config.yaml
n_experts: 256
activation: "gelu"
normalize_top_k: true
balance_loss: 0.00203
router_noise: 0.1
Below are experts of layer 2 (counted from 0) of a mixture-of-experts language model. Rows are named router (the router's row for the expert), up (a neuron's input weights, with its number), down (a neuron's output weights, with its number) and show model dimensions 0-127. Each number is 128 + 24 x the weight over its row's rms, rounded and kept within 0 to 255. Numbers have three digits each.
Before each expert's rows: "comes after" lists some tokens at least twice as common just before its tokens as in all text; "gets" lists some tokens that make up at least twice as much of what it gets as of all text. This comes from a sample of Wikipedia text that the model never trained on. Tokens count by the router's weight.

# expert 53
comes after: "1", "9", " ", "8", "2", "4"
gets: "9", "8", "7", "6", "ced", "ama"
router:141141150134125123160117117092106132130117108147117125093148156177155151121133133088166117128134121137145140131163126127130171170151094118177100090130165089134158110110137154138127137138127140082130124139126140110113075104078181092168167163151198132132104124111126156113147105154153079084111107124126122123111112126124151114132133104122129121141131126147151131125118056129135098125151
up0:140156120110129132109133105125049152165126067146100108156142152096163160144098158113119118145149117097163137142130063131124137091123114124152121151095166119095122161138170145130145103129146121131134119145145126100128107111155144131128122112148134126176132166153138130103096124119086135178141143131085113123091116121176137142110153073165088132120116127104108141135089157128135133144132
down0:123129145120131128141155092161159118140081141135155132084094118130126129161149126132133109072094122162143139138152199113131145146119172151067150137169118138137152125152093113111096146140129123085156100130125106130089172138124133121136134117153131111106113125103126134135101150136141139095143127115164126093130140119085146122128085114114182141161067136140163140126131074160116125109101
up1:132152142105135108155127179097139111127131141115136115081114107143125121123150165127099124194139110123129129138105172155098168117095164117102138137125126114091127149127176114128136127085111163115146134097110167131084099176115159138132117098118127134090096176083105133123140144135150126146134114107161102167109186128171133101167131159126141126116135138099135100155097106127087112120144
down1:107123175106112124086096134139126132121101138044096138166160164138145123158095132070117139150163115154144109134108127091116121146114122177104170106128151077137160120196144127113123114139104164105106156107129103110157109119148149066150128093142140117132134137151116106138155140103114153159120141130125118147166120110125131112142112090157156109140136147145115149152117120104120115124149
up2:110147109115144126152137112123123119112121122125113107139083138094122188107105097120142125139128122140146104161191133135152144093119091161107132140106096109121141096130136183105129156152080105156173117147091146134120130132140127119180144127104099134107117153159115112095103187123129084143112191125098116147101160145157125131102159124133146154138087122150136143155081162116137131107117
down2:183136106132124100091150124124143144175105123149138155108153073172140105177113101142154098097125126137128140098117096155119100124143111125138135119108157115145131162113163087148131163123122164117115105113112069171128102121124121123104148163153130127137109171102105129175119109170119129117165111114110144110134160116106136130139073081121091130155148141146158104106180120144137129119119
up3:119135109103110135080089106089097156147146137136140131129188100148147092158149116119086104107152168131115103121122088122092133115128117136127134111083079136142169145114122112140164139138115170123105123074172067112100106124123133119152106159157133127165163094123160174145117137153151146126127132106086155125151114136130138149153106140162116133161125117110124138160156129130132132088162
down3:105127097134114105125145118159128123140136113145160129143077130149086111111125130170126101149099108117111095131116135164138111146139094103149093129147159166091109130142096161115106150145123080157131135147091108161152157106141137104151147182178118113130141140134160126115083120131082128102112160120138166117093113121086130122099112132111114203108146118133128148075136152146156111157137
up4:112121158143112169158103142138115151152114143142091099130116139116132147125120120098159163126099136111119127094136101141153126115146181095122091085103169132131141087145088113119114110139148137112149169125084159157125125138159117147118107151139113139114108108121109131149177082140124110113155096114076135142136170162118141088127159141120184119131135131174096117152174112115110110069144
down4:093119164122100149174137121124119139103115154154094150142156130128127112112108155116122123092132167102137141165119157133123164115141096131076111131092112107181104151110126144106107160136155130147092117106166138087161119115111156171148128084152129111134122106130127081122113115129156078146182101118131121149144081139151189118106135123114111111118125143125109112093166150116122080136157
up5:139174096109127112128159129168113119158124109096136108120075146111139151133124130126146119151153159131124141134188098146150134113136112142141185119096122092143107122108108101100165147116155105130081116151125144162108108114066156100115133157129155090137091121085140158142126128118126070156185097117136141131125106143132114132159126124134142121133152127113179125101159129121131062138119
down5:127084159100142124118101137086104156125141139142097141113158114133109132177121117127140139114112111153075132112080150128116130149112129111089110161125128109165145146126125131146090097101114141173151128135114175147177139113175117154126121160146123145084179085164103145111144161122144117129093142130075126121103155095104144121089140168119130114111109144132095116155166152128150167138104
up6:109160111114083136107124126139146157129155140110178116124132155097115132115123157140156110104126141096164141150126097089133091061125141105150132099159153119173109126105107114132108147139154107140150180144136121121114100086124115100149170127140166120101176109123127109126117134133151091127128107089083167117139123107133167123099090136143109129164167094096160132097139167144166134133114
down6:163102104138152144139137092144154139133143099156094130130110118131112095120136152098088114104153118146114121116116167148147143209113140133137155128088088112140142102159120135106118101122146123143128056099148140130131132170131146143159123143123086100122096095141098171130138152125127122148138161198150092158138130132119090094102140140148112108133086113159123135109073109117118133116139
up7:126144135085093135129110083107116103134147124105139112139127131151124168144140097104145098085142119159109135145094101116163148138116119135170156116121078167161108070123113134120141156165113138116192155101140113140119082171150154151145146149153183116170097115166125165109096113091123093126138106142159122100107134128134122128100114126127131111115155102150112125156146125130088118136162
down7:123108105171139132158144116155117176142108078085077139161124135120134113122165143120067149165084099081131152115106123141137115110118142077173109119180173120111132134161142140090070153175085130131127109141135129152142120101149130136097148147117140162122124137122142104160148131133135109134105151099120122146114155147128143134131156098179113140136121104099137142101125110138146144095117
up8:150115146140073040093132163108125116138107088088142147120123114144142129120133137194132132125152085177145123153128142124132082139153126146136105138125132130111129147109111113137135130131145147120150119140102138115129106117081155089180167148118153104144124150129152152136157129113104149132153158118090134131143124165123120089150094125128130071146167164090158121135133103127138101104096
down8:111109097111162223146151118131133161120121155171090146167119070132146132147123125100110168161094169127134116127145100129089164132109146105119125133129128094129167111135132126135155137114084129124120139133110115146109130136101116103115106115114143113102158086134100125098064156124187144141072145093139130126131131105144129155119149143144138160091132124143133154147112149131149139112116
up9:167145111106102108147108160160142123139150189083082122133114119133180172125132135138106081085097098112123121131128151107148163153138154172143122111151095096105143113122148100103104144156114140112156131148091173163132129153083130104113158143082098143128095106128092151116145135111136109128093122126101118122100122135151118146111127148158146143118182116141103114135121149147154146174117
down9:105170150120164122116166174126092110112130107152123105138120090133134128122111092117134172158098106144165157160148185123117105152094130085119109180105150127119122136136124124179124108095114097150128118153147096080085097150108127136124142088100108124129189117157113099160149114141121103120157125130130132115163128110163141116125103123086097102172145130124140128160109147148126146134148
up10:134126102136081133123107156132130113185125105173112131128143143157184113145113139110110129128100120149162125125137149131133109164134093141130111121117133128159156121140139155131168088106108142103143166097124132137145132143156150125156158163093112123102142147116137142080143106132119135077097156105151076146110081131080163108118111144140054077138184126109136101128137144119122105118122
down10:154087104133156154112119122119116111153118156138148085153108116107137136116165125138153132138138124144109128135106084087154130131129151145120118136125135096102160144102111117135147126138145095172109081133111152157098099166088097107092075094106145147163120110136112139124108138119147144159174108149113178117130137129181086110117139107106159186119096152115113197146112123119129155123116
up11:110123119142118161097149090130098158152133080129101122119155085130140139116097141108096104111135146125153125150111133168150154131128146108135097101119165097158107120093121205152122123165097117113078115156131112152093108132126166145152105119150162127075118108135113136105126162122076123076185120121105143133139118136146104145148119127116114160148131187114128162125123128134136166142145
down11:128122098112138094144124181160147108134089123151145116111117164105089089107111131119107140133143135128094148104142121102113147080138104161124111145136129138127137129124133073127168135152138138125152150167142165154133139152140083096121117126116124117191163118110172103170144107153187099075054127138118139144171106145144104138124108076133125120154123125145127101128138120135139126108131
up12:176156137149160115103126154124117123159126104084139161146120096167125106088153125124156145143138091139118142136139130143099175147092098127151117133124146137083094097103175120150137128106088105107128100140076131090119149172124147097166146125098094106117156113131100088129118099122117149069160148138155138161130095143170118122124121147141121151145134119126150175140122107132114162164113
down12:125128152130141117108084139144114122110142117095157101096148129119117137128131107136142137143117163134114115115101097131177100082134116163109094108153144114119119164126086078126115164107119131140171171107136123151131159162116115137131139153145119175124103103134165104155133129096135174157104128119177078158116119093128112163099127097114152131127130129113117115187157179083095107128099
up13:128145153165096130125105128143096126142154119114128105123144191108127122090135099156113110113110130104161142115133107114121151165172146124096122146176119109188092134154146105156140122196124144076116132132121142134171123112098164104121157143101158127110083128137132098104132130161101092115117103116148124100134118102127078126118176161168139145139097147131112126138105102140100110123166
down13:093122136103117110134113128107133130100141148125108113153142164151087152151092165140135098120121152109098127113121163155111105100129102135100152129118170137128118182094145112150102139099168120097126127127116124131110160121108106157129116084176145121127183185162146164109117116123112114158159136102176087135057107132100189148125122131111158107110133131148112101103144129147143118130118
up14:146089145116100124144149108147142116126112147140153165100183166085146134142122116152115133127090186140100144156080158123156132144168123116104107138118142136161112117106148078181124144122137117072106105113128171112142139146098082097114161128129095132129131155115139157073168094102155102106147107142142141130150102083099142106132137127120143142119118143110128154105106110141156156133147
down14:094109118128142127150095127099156097163155136143112101154142136150105142115137122104093116074144131104131145128153131125092154135157155125149142124133134136118117123097117107115123127202134144098130150106112181093159113164137139155112154150111160109115098140112117180129157155096166102121138106112122153150134160109106084149192074138127089114118120137150143108079124106146149105112154
up15:100147122119094128115118096115088160101109126133097149112117121120141106131122096179095128127083151205151103147155141152160143093134140144107129132146156105104123164127124094082128133100142128148123096144136129121119120158145109125129170079138202137113149140155096137130122125135098077129116148154179082117128122168132075147132153151141141142130095141115124154113132146142153128107130
down15:139110124127150124163133131162137119139137126130150092130126094120131159125118156115112120136152132098101127118119127084119069158144099139162126125100094109151145080123182184155141095125197103072114128156131078142112117114122109124157088159106112134173128130119182163151122146134167141119141147118109135141132137112093124120124105118069075143117150132115129121135149096122134159128134
up16:127103144132195145133097119103123121164144103135128119125054155128107145101111120139112176136115159136141081144115122146116106145133124154074088139177156125130113135127147101071122115135130144105122113123131161103140160100122162132121179138129137176137138158135098131123175112101122125093129114143125065122138149096112141143176150106131156136102148116123122115129119128182115120130090
down16:136137113146075122132135099151088121129116130148088156135164158089186106128110118114129130166144095108148150144147151153160125110139106075167141156080137123137127103137137139103105123139157105159114156130100077128116103141129105161138106153128143108140094124143128147131105138150114077167122135143165128086119131159125140118155135180078123112166127137101169137110092109135144108128170

# expert 194
comes after: " ", "1", "2", "–", "9", "3"
gets: "3", "4", "6", "7", "5", "8"
router:145136125134140110159138125104154129104113144153133127086126168144096144108140134128168115126140149156150137115143122119126134147158103160177114101150151110122166106098111151156120145135128128138140122128144124106122029100114125071154158173142176118130117115111136170121122088191154102121104131103130131147129130113129133108108130087117125132097112151178108130098149067122144116158111
up0:162130128085126130084133098142162154149088149144063129145110146081114165193147134135110145109102111090145161176137129134114088132120081137170141126145134118115109154134108107155122101135144114129125126181121108142126134085136168116121157108121136154103104150127118126111096132161116149157098124108122183119135111077082125154125132112151105127154110148096106127129141160118139159129121
down0:139117101181129102131116118121106132116139135094136140166143127121157115153135113116083121126143109092113126091147183091110115158154135178090140163130132124154173104162125149132093127168137130093138104130086160116147116113124130121149113057137123110123119092096163096105121154122128143132154139167112127131114113133143143128161149124142122113143106131133124123136078110187150105203136
up1:118132062127106106152116137172140119097105117142142116131130162085132133125140156141140087098132163104112133122121096137137164110118133111091150165108147113115148143119100167167133152152144100096116132121149127175129130108130091163082127117129137114169156100103114159118176149110081182140105129120104168143162114142080086139120132152162117156183122112122125135126128105102107120145139
down1:161120180112135155129174109116108146117121117148142088081132121150159148102099100149123124179135109126098141135137118129121138134146147127134114065130122095141102114150136146092132137137128188160150112104146182094107131118088123113148088128137135143064117178123111122129130125199122115147118099138087143063120143155140142140133151152115135109103119114100145105122131101111129152133131
up2:095098129140121106109116152094131113133155108182152148145140134150108082100134151164095141172126133105123091112132135113065104135132122151131110112100109110144161131169135158130148147072171122103122137137157162132120147122159076123156109142126140083160140150096119138129120151096082112133114167122119150135145121159164169090119089121117130142117138126122133128117119074085133163153148
down2:138145118149131099127101151129136147155157166122085107102149112134156131151127128113115105079169116152173106156103126119133068118100102169132121083155093148137150116108119154118119168092151127144080111171112123082118145160106123135098106181140131121142153168140122116115141115102136158127139097151161137126145101081145172138116118099085142116108132142163106127110115154108136141162113
up3:096142117146134131146124148091132150110136143153096098176124159130137118099126102100095117119107121155115140118143101124120119120122141141126087113154135126133103082128105148135114162195111110143107151145083114152142062126161153147134108136110137129145158122100110114113186102134152138122147114103116096129137168128145129150129169172173190164135121139152062112101128141108094115116143
down3:115133114126119130189163120152104166094118114121131127133158163157134130121123122153122096087137187138121101120159154125107135109147104162105127160061166144124124136094133121142069145139102099111102105123129147114161165148131080128115098112170142127157114084141117132135094122137189114137159171103134124142147114109138131108105144134159091125116140129162106132113119077155124101135143
up4:077090090129161137135133105132105119097107118134132168131168158096124114061104112132095165146131109106166111120136165128131157149150113136123104146133112152106135106147149113148108129145105153096151114140153129143155137152189116170141131124130108148119127149161110132144127126146051121072133177113152112125148142121111102132172162102119141129088076139128108126138116144115161127126138
down4:147154114120118118104107146116177104116118136148160149126070113153135134152151170103183090128144118131106140142146170072126109086106121094138164115136135154109082149118160143126143120142135141142137142131096095135109076102110152096125129094149133131140131125107109144168136153107163129143112083100144113143125147162110193101085076136137137125167148117116144122084133128135103115124126
up5:084100148152125093113106127139140103087120120132166134117123126120125115087114131173145128129109136069127131173114173156131096108156134179115149158096131131148143178114138141157142094109115134096150062120146110158139113129159172123133140144116165147072087132148161137104100107138113129141102145107153106127165133129071126153141104114117149135116140130101113161132168135100107134145125
down5:129139096103117142173095119119157116145148127146124153162127116108133141121171110102116132134142141180098103109138134086093142143107099101167092126147141143127095125126119085137146128169107129110067172147117120115075150106118100155119092160139136143137191142099111139174124154099139132093126131087113135136102131132175115104110142158147118129161137114188142117143104145117153122095127
up6:091153144124106122132149140083120181133088159166104161147139148099126110152141121187070145139089136104144132158163173091127140144136085137117130138158141095150134099112132086109112114177132135125124156119130131125138153113141140158118156120117163166102140099108106121116099132153152101152060133105133115098111130101129105132148140144162076137146104134137125112085120097131128127145140
down6:160118119133138162118110111141137123136161107107118106132127063111174134098129135120145118125139107126152161103092088155110091119133188126145147100115113149110148163147127121179131112110118149138164090137123131176101072125111086109111118094132134138151125159157157171154127122115062155113132145143079100132154122136130156126133141103112138138111150087110110118139117156159145115154086
up7:088165124127079109123113124091124106096142143122151106105124137155139131148128136087108169153167140147175127103127093117121111088122140120140151099142150118174102164106127113174088093133142138137130135154117144149095103140114139130122122134096109171071131130126101129164151155133120074122191111113135120121125138147129116163149161119148133115082089109186153125101144130120122126147164
down7:097126149113205118131152155148129123125134102171117111127106149100088129116109115130127130122086110096081126102123157119145107150128122146141130129122100132156103133154097089128129149145167118152132135101161146141164154156152128101133139138121101139121137115107177159123114110131131110179097151107128143156157181125103119108128115069095183127110159144115062104136120157104125110098141
up8:160161120100139108142094101152142128148127134147151128186120118104097127109128112158126086117129144092158132108171136146182135119129141102084178125122102125145122121132138119117117117111152126121155164120155167153120104141095169118130104138056131143144172096124136091138129133157135155167141143097093136149139159120114162125097117124169115120099125132081108139139077091102101105106140
down8:129111124129130149120144114135130107115121127090141123105132133154106178118149133090129141130109157146108132135087140092089122122146123186150088155129157135101144192134104111152166130125122143102124082127115092107122170166161107148090144146148118132114093118111113131112123127103097096129121114159142106135146105104133073143136126180074162105143109147165172148133165159109094159152129
up9:111161121142166154104088096126112131135156126142164111134155119140097118128136096130162149118133145071166125094126098136098140109120115077103117173150113173112134114141145132167172122131127135123112152103146111118128132139101108153142101132143122150158192122135163150153124103109149063091107121114159149153125161090154141114169144132106097103102159088137091110112161135106121134122132
down9:126137115136074122106135143120136110127105119131118142174119148127109119128153134109109147147107133181133132121140140150128154149140161193116129122118147128139145113149136147098088096132127097190118116104111134162148127132106153090143130090136116105100051113133121125123142153133102177187133144182094135083106132134099101146110131151073158125136131168127134137134098090162124100137117
up10:146159115117130133149056103103150075142120114159115082137095121147083112148136117120160160130112107195146124137109104145119125172107139102151123103128098156135103154135163137110133139128139149136110132141113125122111137125142106113134127115123100106099099122160141110111156109121115140067151115158136105146149127179136167170165075123114178139114132134129088146186132138130137153119144
down10:129091146141157117107138173116116128093107141099147095080087108175129147161120101147140139133149103144141140105117113114150113107146123093160169096163124099152150140095144063111123134077185120149134174101142122162155135088121150117115134143110101175112122103136141135138102131151094168150098151140144170148120134134098106148145155114091122110126137095137149117107141102131126145152137
up11:132137121096120112155171116132098124103135064134117116172143110157146173116124105127143150112106179166142112138167120131118134095145095114099170140148133166101167139093151119134143094187159113126122127101094154087166124146166127161113125126155110097087142092123142140081117138157121120148142125151145115128104106173116128121099127153132076102132105141150108116121105152128129113095119
down11:132095126137093167143139136145142145137124161113129148079092161132124078154113144110117091094161146114111154115130127100102127136118148152115093125115130115141139122106109135143133121115091143108111137132157132175138128072099135105151100118083197128166118167126118134147140097091131153111099122110123117162142119080120148147154125088136146170111147154127164152132162066113134146139174
up12:170124132136077134112129090162122171130095139088077139092091157124158158135147150102131072139152122107172118143153155143160151132134122125145125119113135121112102129155136119132136133155144126140131116149125106127137122190094085105118135082118113145129173092114136134139147107142113102158124134136153097090123115137179098135150092151146075097168118149141136115105101097114165117148128
down12:104117112138132136188117175133106114114126132134113110094139138101113138124139099160133175159131103103097182129108137134155101132106172161125114157169122121105121103125183109103121126102137112077124146116108121132067145111137119133133105180112117144157136146102160138112125155123140175121111113138129131117129119131066128139123143152148140166123151099082115119168145138149123197122103
up13:122122128100152191155118106136137145166124108156093127156090158093140134126107136126113125096126157102096131131122082171140142120143123144100149111097105159142113071117101160154095143090117144116165158141135158145136127131148130181107158172184101170129096132138094157111155119148120128117140119112130131126140075158124111138116124121132125153111132120160075122093104101111116121168108
down13:129129142098111174131148135126170141152105132112107147145096122139126080107131134156137139125167112144101118130136154109119152143152132096138154133108137102129158126103102154105121117188119148137126117102129129116145088141170191108092140119102150125139111144150105149125124117104111101117077097102071121114112196142134142086131109108168164128159105124123148131101183100104147111082133
up14:135094123135139159103160133129168137124131132116126128125171082122145111136152150174114093094145158130112153140130112100147123155132106116174156101155165096114153124144103098139098130169127109156123122174096136146119105108087144116133087146117154098142081115110150080119102126131130147122121133115109174121115117157069060111146150137125156102130133128140105145170135102139170089139141
down14:168160125151111107129107140171125127092111176137079143134110189144103165136081146085118139146126122120129112132109116134129126124106139117074099135128089135191100131111122152152114154099131143110112159133136162097181131104132119118123152121110118122128183129160113165119152137136114103123108111142137107160173138125155131156118137171118099140083119133130132105134132139135056127110096
up15:100165097151129100153112130127107142117127119133127149127129118114126079098147124170134101120135122163114161140112105140151142155174108139140136103153064103139156132101138182125140150129155152116117091135137127122111077087109110115110128153086101115129111126155166123124091163173090137141118132120098167145116146154107123152128120125112144101161076157109165101131090137139142195124152
down15:132110123068134155118146142130165126124121131163164102098145104145105154164103154102109128112121112146140104114130095138110087141121172119151156104098165141149138124166134117176130131123112131139129156161178087148122172168102137093124130105129108128105123156092096123138176110120127139107133114104134087114137133152135140102135136119097099114093183128122083150159172133129168097123086
up16:128151114116105149103045115119143099126143160088130119097141134150130107128158130128162123120126114124140144118114165144148129138128154156127164100074158103117138097084139134117142082140111162111184168137114135129117143088149134137108137140135140161102163133122124135157168128148087178122121137130108143157145099089088118105112075119137091160132110125166140147120156080141137100115135
down16:132114134122151084120159090107125099156115140112177159145110125102095137107129122156106133182084153138115144136123116118150161107134144092117093172142074127115118131168116145124116138113155108134125132119168107131081127159102133106152148134110125097099121136105148153105097136087172113107163161108181148129086151144119141078155161095132119146120095111105097147133153163125145134129151

# expert 31
comes after: " ", "2", "1", "9", "8", "5"
gets: "3", "9", "5", "6", "4", "8"
router:152147153163130106174131110092152146110107144143104114099153138161129161134157148128163124092123158121127108155150119101097149131145090134150123104173145104125152090116104160162125158111093145089129128116154114121098087074095134093151173150163147141136116141117104156107114110169173108118094113104129122163132107113130149103136109104115125148125115133165156082126171098128154120160107
up13:174129134139133092136129155137111130121144129165161136132122111089122168123117105105140169057121121142144173127104155137099135146203084127158095117165138143127171148115142109133095139112146137121144132163141127110128117107112170132099144177131140162152135113121154102112136094153142129144144133091148141116116095137144122150062107134110126114145081139104122128121117102147101079157101
down13:078113147127135154142101093106098094162129168080122154103106123154125158107128106119127140168124079146164168128171085123152118167153153146171130120138101097162094135100122140110086118093098111133114166099119184172131133141151146126106100110117186105130101137142132100139120133138132123124140138133145137138094112116127124178151159153139141109149148106139126136135132138120175118102105
up14:131104131124189124154127127137154163148123157151157135108176168165133145111121153119115137098144137148085122140109073167141113123151111145152091136098119129111141103105099156115156138125104140084104140153094141151128160117112152112123167147138152151117107163144079106117113100127164084123090096149105115138167101132148121097139085136112126126124109118160175171123144178106128120141116
down14:091085134131128174138100142109115137102083101125132124127112116158141165127174118161106146114148083190059116131150129121131137112130114133109163126093137146080125117119077143127122174167122083137152153144130097118114119078144143120126103124148119152100113085137159109135109157149136125097124113105131178109101102143120135154108136146124152101142133135098103116131127179123111116146092
up15:134151153137165102162140118100119136128125160138102117087140105161113146112107149095146122108111138141113086111145156105152153136127136113180176051181188094183147127087139140136168118141139136145141137136142127141135108151125119105154138146176117135115103108099121173115110117151151106124133117117147118122102147096133122135146125114118154109099100150168132124139144116064097139149112
down15:138136129151105142137147113097112117155111141079128180129155114114104100117149121138158074100111130126118107151102130118164104105184145117124136126133127150145201091126158133112138102157147162162171132167138142134161106137144102157136121124149079112132177123124141092092082091134153126098142080171113119133120106107099093123113123121133133115105127147188127137099133143127132127113111
up16:138099146129143100108142112153147149108094171162097075094153120122142177117130125128131114105124102161122123134122102141117154182119112159140105097128103119134132129097125160159132145144106182100134160148126127135077110122104141098148098149134124107125078129121133117118179136140147145150106081124129131182137130120120076073125177108157133113106102154158127161102145127130141122135174
down16:132114147091160144074134144141136133138119121145123133105157133127119134153161141150128077129150097145113163109100076134143140134133147099117099126124144111145135139108147164085163145123148143142118105096135169153129073124123109146149147083101128118118152081086092172110096084128094172118122104102117085126151105129113100111156134149163104143165135142153149139102077128127144136156162
up17:138125147143151114114131184118138126134120099078117154117115145165114188093129124117136101122142111149171134155095148106068147161137144153113153100175136112136112121093105137136148168133095144131128117097147116153127110107093135141130154120128086125154126137130177110106132141148142103127096087095082122168130095116120143140153144068098112130106089117136138138162129143079153140159144
down17:133161166122131119131116105157145137187127105157132134140112128128062112164171140148147127134096119084120128103169114058178123148137115120100120159119137126124118131130128069132156108102128106099108154108148173115120092147162129141151140153138145114117141107114122126107136133123086063103097139100158149144111118101150120085149135139151135145168120139115159122096097158121141108146140
up18:116109103125115147151071150116141137088129150135149146108136150179145156122134141148152154101123127149145146106097076108097174145137140164160100098126141130097148130098149153141117154119125136115133128112123140177100104107075145113176137179132118117147107108180140125108124123165124085132115097081153137148171119108128091102113151109110136139098095136136151118162107104133156113149088
down18:108132137166074110156126122131166127077131121103126098130124081127142145133166130138091076146134167106176156114066137129109129137104137146116122142102113165152165093109178135134117124147117103158097132171117099180152125131118141127164111104086129121118103135101123149158093141132147122192128132093161125109135100081110105130127111144124143109137095145121134129116141111134094104128126
up19:114133113151153099094122198091153115111161174129096089115166156152104132144155112152115065113125113159121141126123106110120130159116137130136130144142142129137191160109087147121107130111109150134114112146164143126096089109079180105126109129143168159135120133087145136130080115139152112135099131118145139105157105156108100136119103120116097146141120128147121147096158095103142146155093
down19:145137125139130110111117078130125137112122105084081129101170125066160151174112117086141159119123131164134105105102130171130105108065126193133148118115087149141122112117098155111117143120173098153166128109143100129134120152113144127080113140129122133145113175129121103133149140136137117170180140137113143140122125103156141126148115136135143088113165166138148151158110134098137130103098
up20:079143142135121144162106116105128119091110161155108132132157132137131152120122156095140106112112137143134139125096121100156107175129140134120082099166156127134166162100099136161137159126127171136060115123121079137092096171110163088120145143126138168146120117128132166125105085136133095132144140128144115151092152122138131063127117078112087152082104144131132124138151127114145123142102
down20:163111121145111106142127161078167165096126155144144125111153144110058127122111111148163086121138121083093086108099097094153145115131124113123097130125131170144140108111144123145177168140173093143163151111172113141102140178097139102117104094131117117124142143139118115188126132136130127086135122104117129157110095135165138108143077134151151136144146127137097134143135146137130122121151
up21:142133150067172157173149132118147150125120120139110152139131126140100119126136148163127114093127121119155137145159096124118139152153105108168132135148123134102139140098103099156134167168095124076097130144141139131115104149089124106098110154139147112168124109123143183131148127111151075128100093145142131187150107174155124115128098124087108127070090098098147123106134143104125107132144
down21:109160147133127149155128129135144118101145086102157119163107170120090133086107137107135124143111114166095109099108107130092158118128149106075139150124122121165124127108084103149148117123153118123137162121087084093115127109134169118109129109111191107107144160159124105128181127105133141134151195106161122101157140128094156126130111167100090125102131142153107111128102157109112152119128
up22:138138132148151129139132126106163140177139118139135133124113168167124143129145106129126115099140141118089127117145112107082157159151102128123119126153126134138085123139108104183146173084105146116112079125156120153135072146087183113107121149114147141180129125126120116098130154132159145117125105136145144157091081124109152110092137097129104099135124099136131100106148105082117106199110
down22:120133160097138139121137113163132149134191144145120127127112093161156141119101146116104133120169122153117103150105154094083134127134162159107126133098179123114183121090116121137077119115138132092095141128149166163142148138111126124144146120131121122116158109104108123148137103079098139154110123095164114081108176132154118157119128099134112136182079133094146125128166129126138132083097
up23:156107154122119150153126177126119178091178117136103120132090106148153148096134166159150149101111096145128099164105112138136149122129066130126118072143138115153136134130116136144121125138124116114123128110099116131111120127136162109115151160108188154184112110116106112130111134113109134101118105099165073148130092129155195115117145159115164147161118147145139098107140100125123124135090
down23:130158129136123105171116116147152131089101144135101120144134068103102062078114158123146094134133146160136117138155088118149101108144137096123094117151173110141133162116177128167129144109089111102112134095132126106153156103141126126136143105126126144150140153189097131162166140091112132164144093120092121096120133131125122100166112148102136107152111103162108125118134116144089120133161
up24:123125167137118122164160180103137126148095141115106128120145132086122175142114139145141075088141086150122120125213119151112124161142101124138168113113137095158119149090075157166133130118106148118147146133150077154110124150084145107126140128152140133193110162134133135103125125105119131112133146137114097146115131169089128097154134091128128140107124139148141127109125127142171128156122
down24:110133134113139096131149184127143136178107133140132147189115160128116103116081146170128084127109113123165097110130140135159119105172110126093133109113115132149118117126145154166114116108115104166136110119103121115163159106159103118079179121092097136122120093114149184114126147081121139109158108125119178155139141182100096148095108142155099131141146126118142123130160134129111146118122
up25:145135144138122134136100107114144162132166139148153149116134067193130150117134130158122118128095116104079106139134112137091151125144165145144118093162119089109152143096114128105130155138113134106158109121139178104112148122059150106131151145142151126167066096157099136105120103150104130144127127130162136148160118120112097087134109132173140135081129102157103116133154101098129124161123
down25:150115121107127120121145132141131105162122097108140130173116108082138134124122173138110154154106142118169150165120153135122169130080147119147145089145138110125096108123147138092121159129105148189129083104110128118118142159092095116146116116119089110146147117161147134117117113104103150119105151133049107123149147120148132159111091174166132128128152129131097094170093172135099145153121
up26:125126154117140057160121157116129150106101137122140086108123164176130181098110141110172121162144115129145099130130148142092163125145093136134102114185127152102110170126092128186132124133141146127138115107140098149087098069121167123180170150137151139107102144100100177116102122146141094129124101121137111124132117094150108106115125125138098124130140139142126106127126137142129163119143
down26:142111105164135085126115129163141160101116124153128115154160135134132140136118159104165162110127167117116131122124155127101108122062117147099114125138084117125139072082094153151122160167148117094113114143133153120133074081090116107138181122149120122099138159092147142172141100111158139129138118155094099115135135154152149091099121121124128128139139140131148151161144179157089131113133
up27:126129141120130114145143120111119159123142142116092113077109135169116146106141147113149128110128124156159135147176106171146117139118141137115115087189125090170111127088083096174077140118128140141151147152146132124115094096093163124113137157118136151132174096113116130109131121141140153093117104105167144107102117122113141073137108138116116145132071142140115107157153080112168140168120
down27:151136096096160116121128125121112123141125102134081123134109142162108130153148096121122129144092157082125150113125169148129168154094116187138126111161130101127124135141159119143065118098130121125120141119138151134124163108146114143088167089122146133152107089156158162087150135099091136125117186136136120079117167160119111099124106161150158126119104143114143188121118136103157106128105
up28:142127108145101140167112122117145139167125176162111092090103112093121124081157143150112113111131098120147160127132139203139099168164101154144143126141132088121120107099100119107129145099101153106131159127131178122110113084146156110101103131113115147131070120114121127085158130149148135147123111124177175142140150125114072111103126150094140146124125130147131157129108144131106116159158
down28:135110159105156165164117136114107145109119156118134106108142107154134117130109115134118154112148121153115089149127091119102177109149157150146098141124120147105175141089174129130145141118123145119192136128147096094128113147128158089144089135154173123193130143093143148172119083123123097102126154106132082118121140141158151102135109084154127140143108114149154135122077110141118117117083
up29:165146124126119128169137109127134142163117159128133131098135157153108149115139127144146110093131198126141119146086114123086153139118125162082143113120144120132134102104107112118089150065134150087204162112119139144121103099116121132098189159156145109139165158099101136100099111146148120129116101129150120144103153122117161142095129121138109123101101157142129168124124151163117135163101
down29:104120100139088134145107157099126138110160127139094156197128157100126076103116080190122140154173151146189154136115147191102152161101095096159147105146132099159140133116123103122097150098134150119120141147133116116136110128139126134138105137131136104121154157125145120125131105127136106071124102147137136154151098149121114157129107153106084160106157146135109140098140124140122116155117